Weights of a small mixture-of-experts language model, trained from scratch on English Wikipedia.
Size: 14 layers, width 512, vocabulary 31200, 133M parameters.
Experts: 12 experts in each of 14 layers, 352 SwiGLU neurons an expert, 2 picks a token, a softmax router.
Training: a variant of SOAP for the experts, 651M tokens, 4970 steps.
Below are experts of layer 3 (counted from 0) of a mixture-of-experts language model. Rows are named router (the router's row for the expert), gate (a neuron's input weights, with its number), up (a neuron's input weights, with its number), down (a neuron's output weights, with its number) and show model dimensions 0-63. Each number is 128 + 24 x the weight over its row's rms, rounded and kept within 0 to 255.
Before each expert's rows: "gets" lists some tokens that make up at least twice as much of what it gets as of all text; "comes after" lists some tokens at least twice as common just before its tokens as in all text. This comes from a sample of Wikipedia text that the model never trained on. Tokens count by the router's weight.

# expert 6
gets: " |", " |\n", "|", "1", "0", "="
comes after: " ", " |", "–", " |\n", "0", "1"
router [116 148 150 148 129  78 111 103 149 112 123 111 136  68 127 115 126 119 127 124 132 137 134 122 111 152 131 109 131 124 151 127 130 140 135 121 120 103 116 115 139 159 120 101 107 128 147 115 152 117 129 157 113 103  66 112 147 174 119 132  69 138 127 155]
gate0 [ 99 114 125 132  86 116 183 100 119 139 128 101 158 147 151 150 155 119 104 152 135 118 164 119  88 116 143 135 134  95 144  41 141 143 145 178 114 193 144 146 117 113 115 112 137 136 139 145 167 145 102  92 141 111 157 117 155 109 128 141 139 133  93 152]
up0 [121 142 133 118  90 132 160 110 109 128 161 117 194 135 166 144 157 126 128 149 153 135 134 142 119 129 135 137 126 117 150  86 120 114 151 163 138 166 123 164 141 146 117 109 142 146 152 149 151 132  94 106 134 117 157 108 163  98 133 122 117 138 143 146]
down0 [132 135 122 112 160 131 147 159 110 153 113 150 172  99 194 106 153 122 124 189 138 140 119 141 121 131 113 114 130 109 151 145 156  93 145 126 131 105 150 134 144 142 133 159 144 126 106 120 153 143  99 118 108 142 122 152 110 133 124 137 149  85 109 151]
gate1 [148 123 123 134 143 121 117  88 157 118 126 128  96  67 107 156 159 131 114 129 134 141  89 152 110 128 113  99 109 113 106 112 121  80 114 152 138  98 118 151 175 147 141 138 151 118 157 143 139 140 109 135 107 158 138 150 144 136  89 113 125 120 159 132]
up1 [136 138 152 134 153 136 121  82 134  98 137 126  95  92 137 117 170 143 129 134 137 141  97 150 120 139  95 113 119 149 127 130 111  89 122 161 152 129 134 139 179 137 125 115 152 128 137 141 152 131 106 137 133 160 145 140 145 134 110 149 153  84 136 108]
down1 [172 161 143 117 132 150 120  97 162 120 114 108  80  67  96 140 155 135 123 119 144 134 105 137 126 114 136 157 133 154 153 127 141 114 108  88 124 138 111 106 137 111 116 116 181  97 121 154 117 137 178 150 134 132 133 143 105 151 140 126 107  77 131 106]
gate2 [149 166 150 120 134 156 150 143 154 130  97 116 178 130 149 141 127 121 173 111 138 109 111  80 184  99 150 137 132 128 127 137 124 121 163 128 146 114 112 119 121 170 148 111 176  94 106 155 135 127 141  92 134  96 102 107 119  79 104 167 106 133  96 141]
up2 [112 145  52 158 104 119 113 156 124 120 166 133 160 165 132 134 136  99 106  74 118 114  63 160 136 152 142  87 162 136 169 132 173 146 154 101 133 126 150 164 148 115  73  91 129 150 132 103 105 149 126 145 121 123 114 147 123 105 157 112 122 129 102 116]
down2 [164 105 170 120 164 118 145 121 175 113 129 113 122  83 100 153 132 121 123 122 125 148 156 145 142 147 142  99 133 126 123 101 152 159 116 146 118 129 135 121 186 150 151 145 124 126 117  98 140 124 126 121 139 134 146 107 100 151  84 135  94 136  99 141]
gate3 [127 140 111 157 192  87  86 139 132 122 142 136 165 164 127 137 119 136  69 139 113 114 109 143 104 167 126 130 119 132 172 143 149 109 129 149 168 117 119 163 127 144  98 156 130 161 112 180 142 135 133  84  95 135 149 112 137 117  98 119 137 102 154 157]
up3 [149 100 155 141  94 171 154 137 140 143 113 137 137 117 114 110 145 102 147 108 144 131 140  85 120 101  95 135  97 126  80 136 123 114 139 105  70 136 142  79 135  88 157 108 124 104 154  93 142 122 140 181 137 124 128 127 139 135 145 122 139 141 123 106]
down3 [112 121 126 160 139 101 141  87 106 131 135 146 134 155 103 151 143 157 127 122  83 142  89 128 123 165 145 115 162 140 163  79 128 142 132  98 144 152 152 120 107 144 166 106 119 122 132 103  78 177 151  92 152 125 151 147 120 204 130 104 135 161 144 117]
gate4 [176 133 124 127 126 139 107  95  90 162 140 135 139 134 130 153 138 103 150 142 134 152  89 111 120 126 115 137 102 119 158 205 141 154 147 150 154 129 140 113 120 123 117 148 124  82 157  98  80 128 150 129 119 109 108  97 114 145 110 133 102 142 157 126]
up4 [159 148  96 111 114 111 127 104 112 163 119 114 147 123 147 143 131 114 161 133 142 153  98 135 124 145  95 114 100 115 148 187 158 128 149 121 159 116 139 116 109 125 121 160 136  81 165 105  71 125 131 123 137 121 131  79 106 147 123 151  96 128 158 135]
down4 [128 117 132 131 152 149 116  81 145 117 148 126 177 123 104 110 114 138 174 126 118 101 101 164 104 138 122 163 147 152 132 136 113  64 143 114 180 158 120 132 134 145 102 164 109 157 135 105 105  64 138 113 100 120 107 110 111 137 147 131 123  98 134 105]
gate5 [ 98  83 159 166 131 124 136 108 146 127 109 126 102 122 179 109 116 122 189 166 134 128 117 104 133 101 124 143 119  60 134 127 150 138 120 150 142 112 131 148 114 129 126 116 122  81 192  90 118 158 151 148 127 130 100 136  96 141 114 110 141 108  85 129]
up5 [160 160 112 132 128 127 134 130 101 133 110 132 148 177  91 162 128 128  89 102 131 127 154 140 135 150 129 105 130 175 111 126 131 130 152  93 106 129 107 124 149 129 111 110 124 136  71 156 133  85 146 104 134 144 191 112 161 116 144 126 141 168 159 147]
down5 [158 135 155  86 124 123 163 132 145 121 106  86 137 153 162 100 107 151 135 114 130  69 152 110 101 124 114 125  81 153 158 130 161 139  81 147 144 138  98 105 145 139 161 111 118  84 111 153 151  76 173 171 145 133 117 129 177 148 114 123  91 158 120 152]
gate6 [133 139 123  96 103  89 118 161 142 141 130  93  96 111 136 118 100 119 119 129 162 152 171 121 124 146 167 150 119 138 146 157  94 124 120 145 125 133 128 113  95 139 104 107 173 152 161 103 108 133 143 146 134 147 153 148  99 147  95 126 128 138 121 109]
up6 [159 136 134 146 132 114 146 131 152 149 119 107 126 103 141 117 140 120 142 112 137 166 169 124 131 152 146 115  84 137 139 116 125 122 126 118 130 118 123 122 104 140 106 127 151 164 159 106 147 156 149 157 112 146 183 133  95 124 130 113 125 154 149 107]
down6 [175 147  91 131 126 153  97 122 135 146 156 111  69 102 152 140 123 171 169 175 144 131 179  93 101 119 140 110 130 122 120 129  99 115 115 108  81 107 130 151  86 126 151 105 115 172 189 115 155 126 123 107 129 192 137 113 136 120 134 103 129 138  92 100]
gate7 [154 102 153 121 119  87 123  94 143 145 115 106 108  94 132 150 109 107 143 153 140 126 172 120 103 149 167 113  99  91 132 134  73 141 185 164 122 115 166 138 118  78  98 130 107 120 129 155 120 155 120  88 128 144 107  91 124 140 117 155  86 122 108 168]
up7 [122  98 171 129  93 113 138  85 110 115 119 117 122  81 156 136  96 141 130 126 118 125 186 112  96 125 134 129  83 109 111 130  45 133 162 135 123 101 157 115 140  97  89 165  97 128 100 149 121 132 144 101 109 134 104  76 108 138 120 150  86 132 135 167]
down7 [149  84 128 133  84 130 117 128 129 129 155 156  73 119 125 102 111 130 115 100 154 172 144 136 111 116 100  97 127 130 112 140 185 124 146 120  95  96 122 124 153 116 197 152 111 124 118 150  80 165 157  75 121 143 109  99 121 109 155 125  93 104 141  81]
gate8 [139  89 126 102 133  96 166 143 126  81  87 127 154 109 144 146 166 116  94 112 126  82 117 115 116 101 123 166 142 126 109  89 112 103 104 113  88 145  87 148 148 155 132 137 112 116 121 124 131 183 139 141 150 121 122 130 150 133 136  93 187 105 133 133]
up8 [139 119 133  89 101 103 138 125 113  78  97 140 135 121 163 178 165 121  95 124 111  91 120 115 147 140 139 171 135 144 131  95 108 130  95 116  86 164 102 155 145 152 146 134 103 106  94 128 126 182 126 151 117  94 123 155 150  94 166 115 208 131 104 142]
down8 [131 141 146 145 140 140 148  92 110 130 149 140 101 121  97 129 112 123 157 125 133 175 120 115 122 130  81  97 124 131 137 158 120 152 142 111 115 139 147 128 138 106 172 152 174  79  96 115 119 141 130 102  65 129  97  98 187 143 141 138  76 142 128 169]
gate9 [167  88 130 127 121  90 154 147 182 116 138 136 102 104 128 113 143 149 147 106 114  88 126 121 137 114 120 143 136 117 134  94 140 151 141 107 130 108 107 132 141 100 118 132 109 115 176 105 150 123 151 119 168  96 141 114 137 143 155  66 102 160  98 155]
up9 [108 103 114 156 133  72 130 143 154 134 142 116 104  90 163 131 155 144 136 132 142  90 157 104 104  87 122 116 151  88  89 119 143 146 126 158 145 113 141 130 123 110 112 109 139  84 128 132 106 125 128 110 127 155 147 109 143 129 109  66 125 166 118 139]
down9 [174 138 116 112 122 138 121 129 139 109  99 132  82 164 122 142 149 107  86 129 143 113 120 127 140 123 141 132 119 123 107  93 166 143 112 176 105 119 132 145 158 109 111 152 154 140 141  91 109 110 103 141 127 139  94  74 132 139  90  84 137 138 133 162]
gate10 [115 107 137  91 111 127 173 113 114 112 189  97 152 147 130 190  89 159 145 147 125 173 105 112 155 113 117 169 161  85 108  93 150 154 120 151 137 122 154 131 137 119 136 132 125 153 131 143 133 106  89 139 134 125 131 137 116 108 137 148 137 166 130 123]
up10 [133 117 134 108  81 114  96 115 109 122 147 139 131 127 135 137 129 103 153 161 118 134 114  95 169 146 144 138 124  84 132 124 146 148 127 120 141 113 150 136 150 110 104 169 123 141 117 124  79 151  95 143 108 135 106 110 156 152 150 140  99 141 146 144]
down10 [113 119 104 128 118 180 118 130 168  79 110 108 127 123 129 104 101 134 139 125 142 109 113  92 133 124 127 119 153 112 100 124 141 125 127  72 145  92 129 156 143 126 131 116 117  93 165 152 105 133 112 143 133  98 151 134 127 137 175 140 134 152 134 132]
gate11 [102 117 105  67 147 102 114 141 101 130 142 131 132 101 136 137 126 149 119  91 163 144  91 144 165 102 166 111 139 139  91 166 112 105 155 168 111 106 115 135 153 150  93 147 124  86 132 125 107 143 126 126 129  84  94 115 149 137 139 112 120 124 109 109]
up11 [118 152 100  67 131 115 148 128  92 121 136 138 133 118 140 149 130 164 110 108 146 161 106 150 127 116 166 102 140 132  97 188 122 110 147 156 120 139 123 117 131 142 121 163 128  76 138 105 108 128 142 125 110 131  90 115 160 120 130 112 124 135 142  99]
down11 [111 116  93 148 140 149 134 121  98 168 102  90 154 124  83  86 104 126 140 136 119 122 148 136  88 127 180 115 140 133 145 148 130 139 129 130 119 125 153 124  90 157 144 129 121 144 160  89 174 113 138 147 127 190 191 151 101 171 134 162 102  91 151 132]
gate12 [119 134 115 138 146 125 135 136 118 100  92 149 128 142  94 136 107 129 124 143 119 118  95  71 122 180 128 142 122 113 158 107 154 135 137 137 127 146 113  86 144 179 140 117 117 126 180 149 125  64 138 129 150 136 102  95 137 155 110 133 144 142  76 112]
up12 [119 111  85 158 127 107 103 120 155  91 107 166 120 158  77 121 134 128 123 132 133 126  87  95 118 185 108 140 105 132 172 128 162 131 123 126 116 129 131 120 123 183 133 129 127 132 173 150 136  81 134 103 171 107 121 115 145 138 135 103 156 113  90 120]
down12 [127 142 129 153 130 144 151 176 108 104 135 170 133 136 120  94 101 124 179 117 115 178 123 117 169 137 130 137 128 106 122 100 145  99  85 133 139 144 123 108 138 141 167 120 123 151 140 167 134 179 118  92  99 163 148 176 122  84  91 101  88 106 104 141]
gate13 [110 129 130 138 151 119 136 113 115 113 146 138 187 142 111 100 130 136 152 143 108 123 105 122 115 161 141 116 115 114 127 155 132  62 112 165 146 165 140 146 102 127 124 101 130 126 131 176 165 130 110 144 111 128 120 154 119 107 161 125 118 175 127  86]
up13 [139 155 150 112 100 142 106 138 167 127 108 128  99 139 133 127 116 136  90 112 136 124 126 160 117 108 129 153 116 140 144 100  98 182 143  81 103  86 127  96 131 151 113 149 153 153 116  70  98 127 122 126 149 142 165 114 140 149 113 159 118  65 157 164]
down13 [149 127 140 137 117 151 128  92 168 122 111 126 121  99 111  98 128 151 105 196 118 121 129 138  95 122 132 169 115 161 132 104 175 146  95 171 106  99 163 130 144 109 120 141 141 169 106  78 114 124 154 140 111 154 120 144 159 156 163 130 130 102 104 129]
gate14 [147 153 154 163 147 129 121  89  71 119 110 150 145 121 119 160 159  93 171 100 119  85 149 132 113 155 108 116  41  92 117 101 155 147 124 176 118 127 150 104 167 122 168 125 125  93 147 114 131 163 118 124 134 165 164 105 126 107  99 138 135 114 100 111]
up14 [ 95 119  97  86 108 134 140 172 186 143 133 120  78 163 150  99 106 131 103 153 131 163 111 115 137  95 148 137 220 158 121 155 116 101 132  67 139 136  80 173  96 126  91 137 120 154 123 139 119  88 134 123 141 109 100 156 138 156 187 142 108 131 155 135]
down14 [134  99 110 112 129 119 107 130 124 108  80 125 119 121 142 113 144 109 117 122 136 119 126 150 147 117 122 107 108 128 106 103 105 105 142 121 174 147  85 129 145 128 113  96 150 120 140 103 129 111 173 124 144 139 135 161 131 132 114 186 126 137 114 115]
gate15 [113 116 105 114 123 130  92 113 138 144 131  96 142 118 131 137 141 152 126 141 149 169 101 153 102 126  91 174 166 122 105 122 161 121 107 145 146 151  81 135 103 176 121  89 142 113 139 107  93  86 121 138 136 107 115  76 115 122 110 149  99 134  80 122]
up15 [138 131 142 109 132 108 142 112 111 133 140 150 121 138 129 146  76 118  94 118 139  94 111  95 147 120 151  94 126 144 162 131  84  81 168 115 121 151 150 137 154  97 162 135 153 143 117 118 175 153 154 134 140 132 138 192 135 133 126 117 160 113 137 139]
down15 [126 121 120 101 119 145  79 119 140 117 136 130  94 123 112 105 154 111 133 143 168 122 163 120  98 122 144 136 153 104 136 138 177 153  87 118 100 110 126 123 123 137 129 100 116 172 121 105 133 101 150 160 140  92 138 126 147 146 158 137 166 141 114 124]
gate16 [133 178 143 114 170 110 133 125 106 113 144 152 124  86 159  87 144 136 134  99 126 128 141 124 159 142 153 108 132 132 136  93 123 150 151 134 166 143 124 154 135 154 147 107 145 142 149 142 152 147 141 144 131 132 134 173 133  87 140 163 131 102 111 114]
up16 [155 102 130 132  91 153 115 163 128 154  90 104 149 119 132 133 164  96 104 184  94 106 127 126 116 112 159 149 121 144 139 144 120 114 135 121 110 108 123 124 126 122  99 170  85 132  83 115 125 167 103 127 129 136 120 101 114 154 121 102 161 125 151 124]
down16 [124 143 134 146 142 169 116  85 137 146 160 105 134 114 152 126 132 110 124 148 138  71 117 103 126 165 150 109 144 122 121 158 131 120 163 139 101 110 171 105 159 111 148  49  79 137 128 119 116 125 147 149 123 145 123 133 141 156 188 132 165  94 166 137]
gate17 [128 147 119 129 163 131 121 151 148 143 156 106 107 144 107 130 121 139 120  96 116 125 124 170 112 176 136 161 180 129  97 123 155 128 173  93 123 116 107 144 113 154 126  99 133 157 167 126 103 167 127  89  63 131 149 112 138 147 109 139 121 120 134 147]
up17 [124 129 121 113 128 133 145 153 167 113 170 122 118 104 123 150 140 116 157  94 134 154 124 143 123 174 161 142 133 126  99 130 160 152 146  79 130  83 146 107 135 142  90 103 126 145 141 120 134 135  84  88  89 121 153 115 130 156 117 124 139 183  92 120]
down17 [168 131 117 141 110 165 163  96 151 137  69  94 112 132 156 144 135 109 151 139  94 167 141 169 140 121 112 142 164 165 114 146 110 142 105 133 112 135 122 101 117 184 154 141 152  88 140 117 138 158 124 165 176 148 107  98 145 132 132 159 159 127 131 136]
gate18 [114 122 130 127 126 118 111 159 107 114 107 133 140  91 132 122 137 121 104 129 130  87 136 123 111 122 127 103 101 105 106 130 168 112 126 134 151 103 147 116 166 137 121 139 159 107 140 154 128 112 135 115 155 151 115  99 136 126 133  83 106 136 174 109]
up18 [128 149 123 163 134 149 117 128 146 127 126 131 139  95 119 112 127 132 119 170 160  92 131 142 176 105 137 147 159 131 151  95 130  80 118 119 158 153 141 156 142 179 144 111 119 137 114  91 129  93 176 141 106 162 120 113 143 114 134 105  96 133 130 137]
down18 [108 133 135 144 144 142  90 111 136  85 106 128 154  99 125  87 145 115 129 104 150 125 143 167 138 127 170 115 148 156 155 150 124 124 125 153 140 159 117 149 133 117 118 123  90  99 112  86 118 107 157 155 133 112 139 142 108 120 142 151 128 176 109 163]
gate19 [106 143  99 148 102 151  77 120 121 145 137 165 142 139 101  92 149 116 145 167 126 137 118 132 134 125 138 145 121 156 112 109 126 121 132 102 121 110 101 140 134 158 179 114 135  83 131 117 147 100 113 115 116 116 164 109 109 116 183  98 146 138 136  92]
up19 [155 100 120  74 137 126 160 118 130  84 146 122 130 122 108 106 138 128 149 117 109 134 123 131 132 144 130 109 123 100 158 181 142 116 146  86  83 116 147  79 100  98 112 174 106 183 123 136 124 157 131 122 127 130 119 178  87 116  82 180 127 144 107 160]
down19 [105 126 104 108 141 143 137 136 122 127  98 124 126 163 176 112 118 107 133 127 109 110 133 152 101 115 116 140 119 179 153 109 188  99 132 107 121 131 106 144 150 123 149 108 131 110 116 127 100 123 109 129 120 141 126 156 134 122 165 127  99 150 117 129]
gate20 [128 173 143  89 133 124  99 123 121 125 136 123  93 155 125 150 105  89 140 116 181 103 133 141 151 132 133 134 120 121 144  88 159 138 145 112 186 159 145 163 113 149 149 133 136 127 150 139 144 107 112  94 136  99 137 135 120 111 104 100 106 119 106  91]
up20 [116 154 132 131 141 128 117 112 136 140 107  95 109 126 139  97 140  91 139 189 148 111  98 147 145 154  78 128 114 135 137 106 133 155 159  78 177 123 124 167 106 131 119 137 116 125 154 140 131 109 151  87 133  99 113  98 183 132 143  90 108 147 155 166]
down20 [156 133 121  87 144 159  70 121 136 106 123 105 151 139 136  96 117 140 108 115 123 100 152 162  98 103 142 102 112 174  96 117 114 146 129 135 113 130  90 126 150  68 133  67 127 101 124  97 127 119 150 152  93 139 139 141 132 133 160 133  85 128 160 134]
gate21 [131 113 112 116 151 105 142 133 149 120 179 111 136  86 142 134 134 111  87 142  90 153 144 121 128 165 109 109  71 124 105 129 153 149 117 140 128  91 165 112 134 108 102 112 116  90 131 172 139  83 145 163 157 142 163 140 140  92 172 118  96 134 144 113]
up21 [110 148  77 129 108 111 132 129 127  89 134 125 143  93 174 147 129 132 102 104 125 157 140 108 106 133  96 105 109 125 108 136 158 129 112 110 107 122 141 122 102 100 118 113 118 103 152 110 122 110 151 165 144 128 167 107 159 156 183 105  60 140 155 106]
down21 [147 152 121  68  73 118 152 127 143 138 117  81 128 136 115 120 116 114 136 121 147 115  95 135 134  89 165 118 133 110 124 114 120 101 123 119 120 149 139 142 121 112 129  93 120 100 151 127 142  80 119 165 163 134 131 145 143 114 197 119 116 160 139 102]
gate22 [ 92 162  95 140  86 127 170 149 146 136 128 106 112 159 124 119 105 149 138 131 151 173 158  94 126 130 107 157  95 141  78 123 118 110 122 144 139 104 163 132 147  73 120 149 141 127  94 118 115 101  99 147  79  80  89  86  84 110 130 159  80 162 111 152]
up22 [108 148 125 116  93 120 147 126 114 153 128 116  98 153 125 137 112 122 141 139 156 184 167  91 118 111 100 149 111 104  92 130 105 114  76 143 122 135 166 134 167  85  99 118 124  93  98  75  88  75 107 121  82 102 122  97 105 111 153 166  75 144 124 123]
down22 [144 117 129 135 152 191 137 142 101  80 162 132 110 122 160 138 127 104 109 151  81 145 100 135 106 130 127 117 116 122  98 105 132 126 140  91  97 126 122 105 129 127 172 152 109 107 157 169 148 126 100 155 133 106 130 137 177 114 127 123 109 117 142 138]
gate23 [ 88 116 162 109 140  95 129 138 122 107  94 131 124 107 119 114 125 110 157 157 110 148 146 142 119 172 131 161 175 112 149 136 180 161 124  92 133 148 125 140 147 147 158 134 146 155 144 123 148 131 115 123 135 143  91 144 134 153 127 136 147 147  85  94]
up23 [161  98 149 112 116 129 106 109 109  90 149 114 132 151  92 124 131 140 141  83 124 139 138 135 101 133 111 163 172 148 134 137 110 128 125  87 143 108 111 115 108 170 120 119  97 113 135 128 107 108 172 122 153 107 144 172 102 112 141 164 132 153 137 121]
down23 [147 104 117 129 136 138 147 140  96 173 118 157 139  91 103 123 135 147 100 126 174 123 138 188 111 129 180 111 137 129 124 126 101 126 140 101 123  95 137 110 103 138 100 124  97 104 128  97 114 101 154 117 184 160 133 116 114 139 140 110  94 138 165 143]
gate24 [ 73 136  80 146 150 122  94 107 150 104 122 167 144  96 134 106 129 124 101 117 168 139 137 117 119 171 120 125 165 170 143 141  87 133 124 121 156 114 151 145 152 147 127 141 152 145 119  90  57 144 159  96 130  89 167  98 156 155 117 128 165 118 128 119]
up24 [122  96 102 134 172 123 126 105 131 144 106 118  78 135 100  98 134 119  89 145 127 130 143 100 128 150  92 174 112 111 169 152 125 106 147 144 130 136 132 101 122 174 178 142 134 131 115  93  81 131 119 116 128 156  89 108 148 104  98 136 154 102 114 131]
down24 [103 131 147 164 116 122 114 160 104 156 123 170 121 102  80 109 156 156 153 118 133 105 132 103 117  79 136  97 136 124 149 109 143 103 148 148 139  88 119 150 140 126 121 133 109 128 123 134  85 186 125 172 103  95  89 127 168 113 139 145 139 162 141 119]
gate25 [178 121 150  80 129  68 109 157 131 131 111 144 119 144 167 140 128 126 138 137 153 109 118 183 120  87 155 137  87 122 148 105 116 118 142 135 129 173 100 169  81  97 130 101 120 128 107 141  95 106 106 138 129 127  89 145 149 105 120  86 126 105 126 117]
up25 [167 114 163 133 148 115 105 147 111  87 174 156 138 114 109 125 120 125 155 125 167 152 144 106 153 120 119 145 146 124 148  99 137 110  92 131 144  89  87 104 193 140 163 142 125 131 146 148  98 168 141 111 126 133 110  95  77  88 153 117 135 135 156  95]
down25 [136 109 197 140 128 119 107  88 147 143 139 132 133 177 165 112 131 111 127 142 137  90  67 112 164 135  66 124 139 108 120 105 100 175 123 137 118  86 128 132 162 158 162 131  90 114 174 136 126 159 127 119 130 140 123 104  99 158 108 108  84 156 164 122]
gate26 [116 132  97 115 142 116 128  97 126 149 133 168  96 174 112 144 135 157 128 136 191 117 118 137 161  87 104 129 136 135 104 145 133 140 110 100 107  81 149 136 132 113 117 124 128 146 100  92 127 143 122 132 106 146 107 128 143  99 139 106 119 141 120 114]
up26 [142 112  77  90 160 161 130  87  97 147 165 162 166 125 159 141 144 102 135  87 162  99  99 128 154 125 127 113 139 169 148  81 105 122 121 133 104 102 110 154 114 117 134 127 124 122 110 120 115 127 127 101 152 144 101 117 157 136 129 120 113 136 104 121]
down26 [174 107 139 138 154 144 117  98 113 158 115 145 148 153 147 133 102  97 140 125 144 137 151  96 121 145 140 106 139 133 153 109 117 117 147 162 118  89 102 124 122 139 101 145 132 130 153 153 107 144 150 143 124  89 127 153 117  90 100 131  93 151 162 147]
gate27 [ 88 118 109 156 101 133 151 103 173 157 135 109 105  94 125 137 131 130 139 153 147 116 109  96 129 139 150 152 119 111 137 107 116 157 137 163 147 101 121 131 116 106 126 127  78 129 108 130 111 153 131 156 100 118 131 136 115 156 120 157 119 160 135 129]
up27 [174 147 152 130 157 141 101 140  96  86 136 149 162 159 130 130 119 132 113 109 104 133 155 149 140 110 122  97 144 148 128 141 122  84 115 111 123 149 146 104 141 154 137 125 177 118 156 116 121  98 122 112 161 134 120 130 146 102 115 131 149  82 129 125]
down27 [116 120 161 156 145 142 163 131 159 124 121 161 101 137 107  96 119 176 161 109 122 173 121 135 141  93 153  93 125 127 173 159 126 171 107  81 128 100 113 134 147 147 160 104 119 108 141 139 128 104 117 143 102 116 113 114 177 111 102 115 103 139 147 134]
gate28 [127 129  86 136 136 108 204 106  79 171 136 132 118 122 136  89 104  92 117 137 132 153 147 163 132 135 138 156 124 118 109 111 116 124 135 127  95  96 111 123 106 139 110 139 156 131 130 161 143 115 106 139 138 124 130 108 122 115 161 112 164 140 130 169]
up28 [122 118 138 112 143 130 166 122  70 159 139 141 135 114 123 144  94  85 135 148  99 150 183 162 103 144 155 165 126 103 122 132 113 111 139 140 134  55 128 103 121 135 104 132 164 124 104 134 104  95  95 137 109 117 143 118  89 112 132 139 157 147 161 121]
down28 [125 119 145 100 122 146 140 143 151 132 142 117 125 125 131 128 120 116 132  85 117 140 131 104 124 159 165 122 187 126  86 129 131 135  99 127 139 122 133 140 135  91 123 127 146 182 172  78 136 170 109 163 123 143 148 100 140  73 138 100 164 135 152 137]
gate29 [150 111  90 122 144 141 145 108 133 106 120 101  99 152 141 154 126 138 155  76 131  86  87 142 105 163 119 102  83 133 114 146 158 128 137 131 118 160 123 152 127 165 133 125 106 163 194 134 100 145 117 130  89 129 139 122  92 134 125 134 106 118 136 127]
up29 [135 126 140 191 118 130 131 164 136 128 129 146 147  95 156 167 142 105 136 176 145 176 143 168 143 119 129 113 140 161 160 152  82 128 105  99 149  95 119 125 120  92 120 166 138 137  86 125 111 104 122 145 156  93 105 150 175 116 123 108 125 123  98 126]
down29 [131  99 129  95  99 117 123 154  93 127 125 177 137 145 111 109  92 107 143 130 163 180 126 110 159 134 136 158 111 123  92 110 127 111  79 145 121  97 122 121 119 100  82 115  87 113 111  80 110 153 118 134 116 134 134 114 148 158 157 171 123 135 179 109]
gate30 [119 174 152 146 162 142 110 115 126 146 105 157 134 145 113 159 146 134 151 135 187 103 125 107 179  92 151 152  99 133 145 130 144 110 113 137 129 115 110 138 122 167 137  73  84 148 129 152  81 106 126 147 114 176 120 121 117 159 118 120 102 121 119 118]
up30 [ 93 133 121 122 102 113 136 152 112  72 128  88  80 134 135 121 119 116 116 121 123 177 125 123 133 211 132 115 136 152 113 124 130 178 118 145 128 127 142 106 111 121 164 135 162 112  81 132 146 148 127 115 152 150 177 138 126  76 123 104 142 132 171 133]
down30 [161 132 153 138 169  85 146 133 144 151 123 124 100 128  60 115 163 144 145  95  70 126 130 150 113 136 195 156 137 179  95 167 124 141 105  95 119 138 164 140 107  87 125 140 133  80 112 102 105 112 121 115 141  85 107 130 130  97 117  97 121  92 118 137]
gate31 [101 145 176 122 144 110 146 110 112 137 141 141 137 154 140 135 127 162 118 174 183 116 116 115 142 109  98  93 109 111 124 128 131 153 136 110 132 114  83 133 118 150 160  66 138 132 128 142 140 157 166 166 162 104 168 132 153  89 133  81 105 172 171 163]
up31 [159 160 136  78 139 102 128 123 112 108 144 145 136 133 111 145 118 150  95 136  94 122 140 121 134 116 164 102 106 123  80 127 126  84 150 130 141 155 151 139 105 104  86 110 144 108 129 157 174 141 126 154 177 148 132 160 106 115 135 133 116 158 114 135]
down31 [124 114 150 109 114 181  57 119 143 106 113 135  50 147 143 136 130 114 136 150 141 156 136 103 157 165 134 178 107 117 145 124 122 154 107 188 113 117 109 133 139 165 180 133 154 116 134  93  95  96 140 140 138 169 182  85 150 151 133 111 169 137 117 149]
gate32 [188 124 129 157 146 150  96 122 116 151 105 107 159 127 156 131 109  83 147 147 146  73 121 151 115 108 141 117 104 124 113 110 154  65 143 130 137 134 115 121 147 155 129 133 178  94 106 110  96  86 153  67 113 153 152 140 123 144  90 101 165 119 128 122]
up32 [164 108 118 166 141 125 108 128 106 163 157 126 135 128 126 104 115 111 155 114 133 138 130 170 147 119 168 140 106 144 124 135 152 119 159 138 149 107 107 128 114 104  96 126 172  98 117 127 112 117 114  97  85 143 158 151 108 125 121 130 134  98 143 109]
down32 [161 125 165  98 154 114 108 103 151 120 156 146 116 113  96 137 103 113 151  88  99 144  92  97 139 130 107 132 126 138 116 119 152 136 109 116 109 147 127 127 148  88  96 135 112 155 136 146 165 129  43  85 177  96 118 141 124 141 139 112 155 121 143 169]
gate33 [117 121 154 131 142 184 106 117 138 151 136  95 158 144 112 155 130 134 140 144 126 113 128 161 136 125 140 132 130 174 104 119 128  88 125 102  91 164 134 158 118 133 157 171 137 173 156 113 160 141 129  86  75 112 111 134 163 148 136 166 136 169 102 131]
up33 [149 121 154 128 120 140  98  90 145 166 107 142 157 128 129 139 146 118 130 146 129 120 108 180 132 134 145 141 134 168 114 138 121 120 110 118  96 148 143 165 101 118 155 135 142 158 171 102 170 140 124  61  86 114  97 134 140 154 125 135 145 186 111 132]
down33 [104 144 126 140 130 138 177 100 114 109 100 171 179 134 111 119 109 141 117 167 156 124 119 115 117 104 134 135 147  99 138 138 169 139 151  95 153 123 122 139 134 130  92  90 162 105 133 123 127 113 135 131 111 145 167  91 118 117 148 122 161 168 119 179]
gate34 [164 113 125 144 145 123 137 131 104  94 109 146 136 117 113 127 116 132 152 103 141 118 183 109  96 141 167 117 156 138 146 114 179 136 152 158 103 146 145 121 139 129 128 108 127 160 112 118 124 111 129 106 106 101 103 114 107 114 122 143 150 132 104 116]
up34 [160 117 136 169 155 135 164 140  99 123 102 146 144 113 101 133 138 154 164 125 124  96 154 113  75 119 161 125 173 156 140 108 179 114 131 158 127 156 123 113 136 142 122 120 157 156 132 151 113 115 141 134  93 107  95 150 120 103 110 169 155 135 106 141]
down34 [149 121 138 147 122 125 134 127 142 129 139 115 152 142 120 112 108  91 100 128 135 122 141 148  80  92 145 186 142 143 129 132 153 125 128  94 141 128 120 125 186 164 146 133 125  90 156 146 158 142 144  90  87 131 102 154 146  84 124 121 126 146 118  98]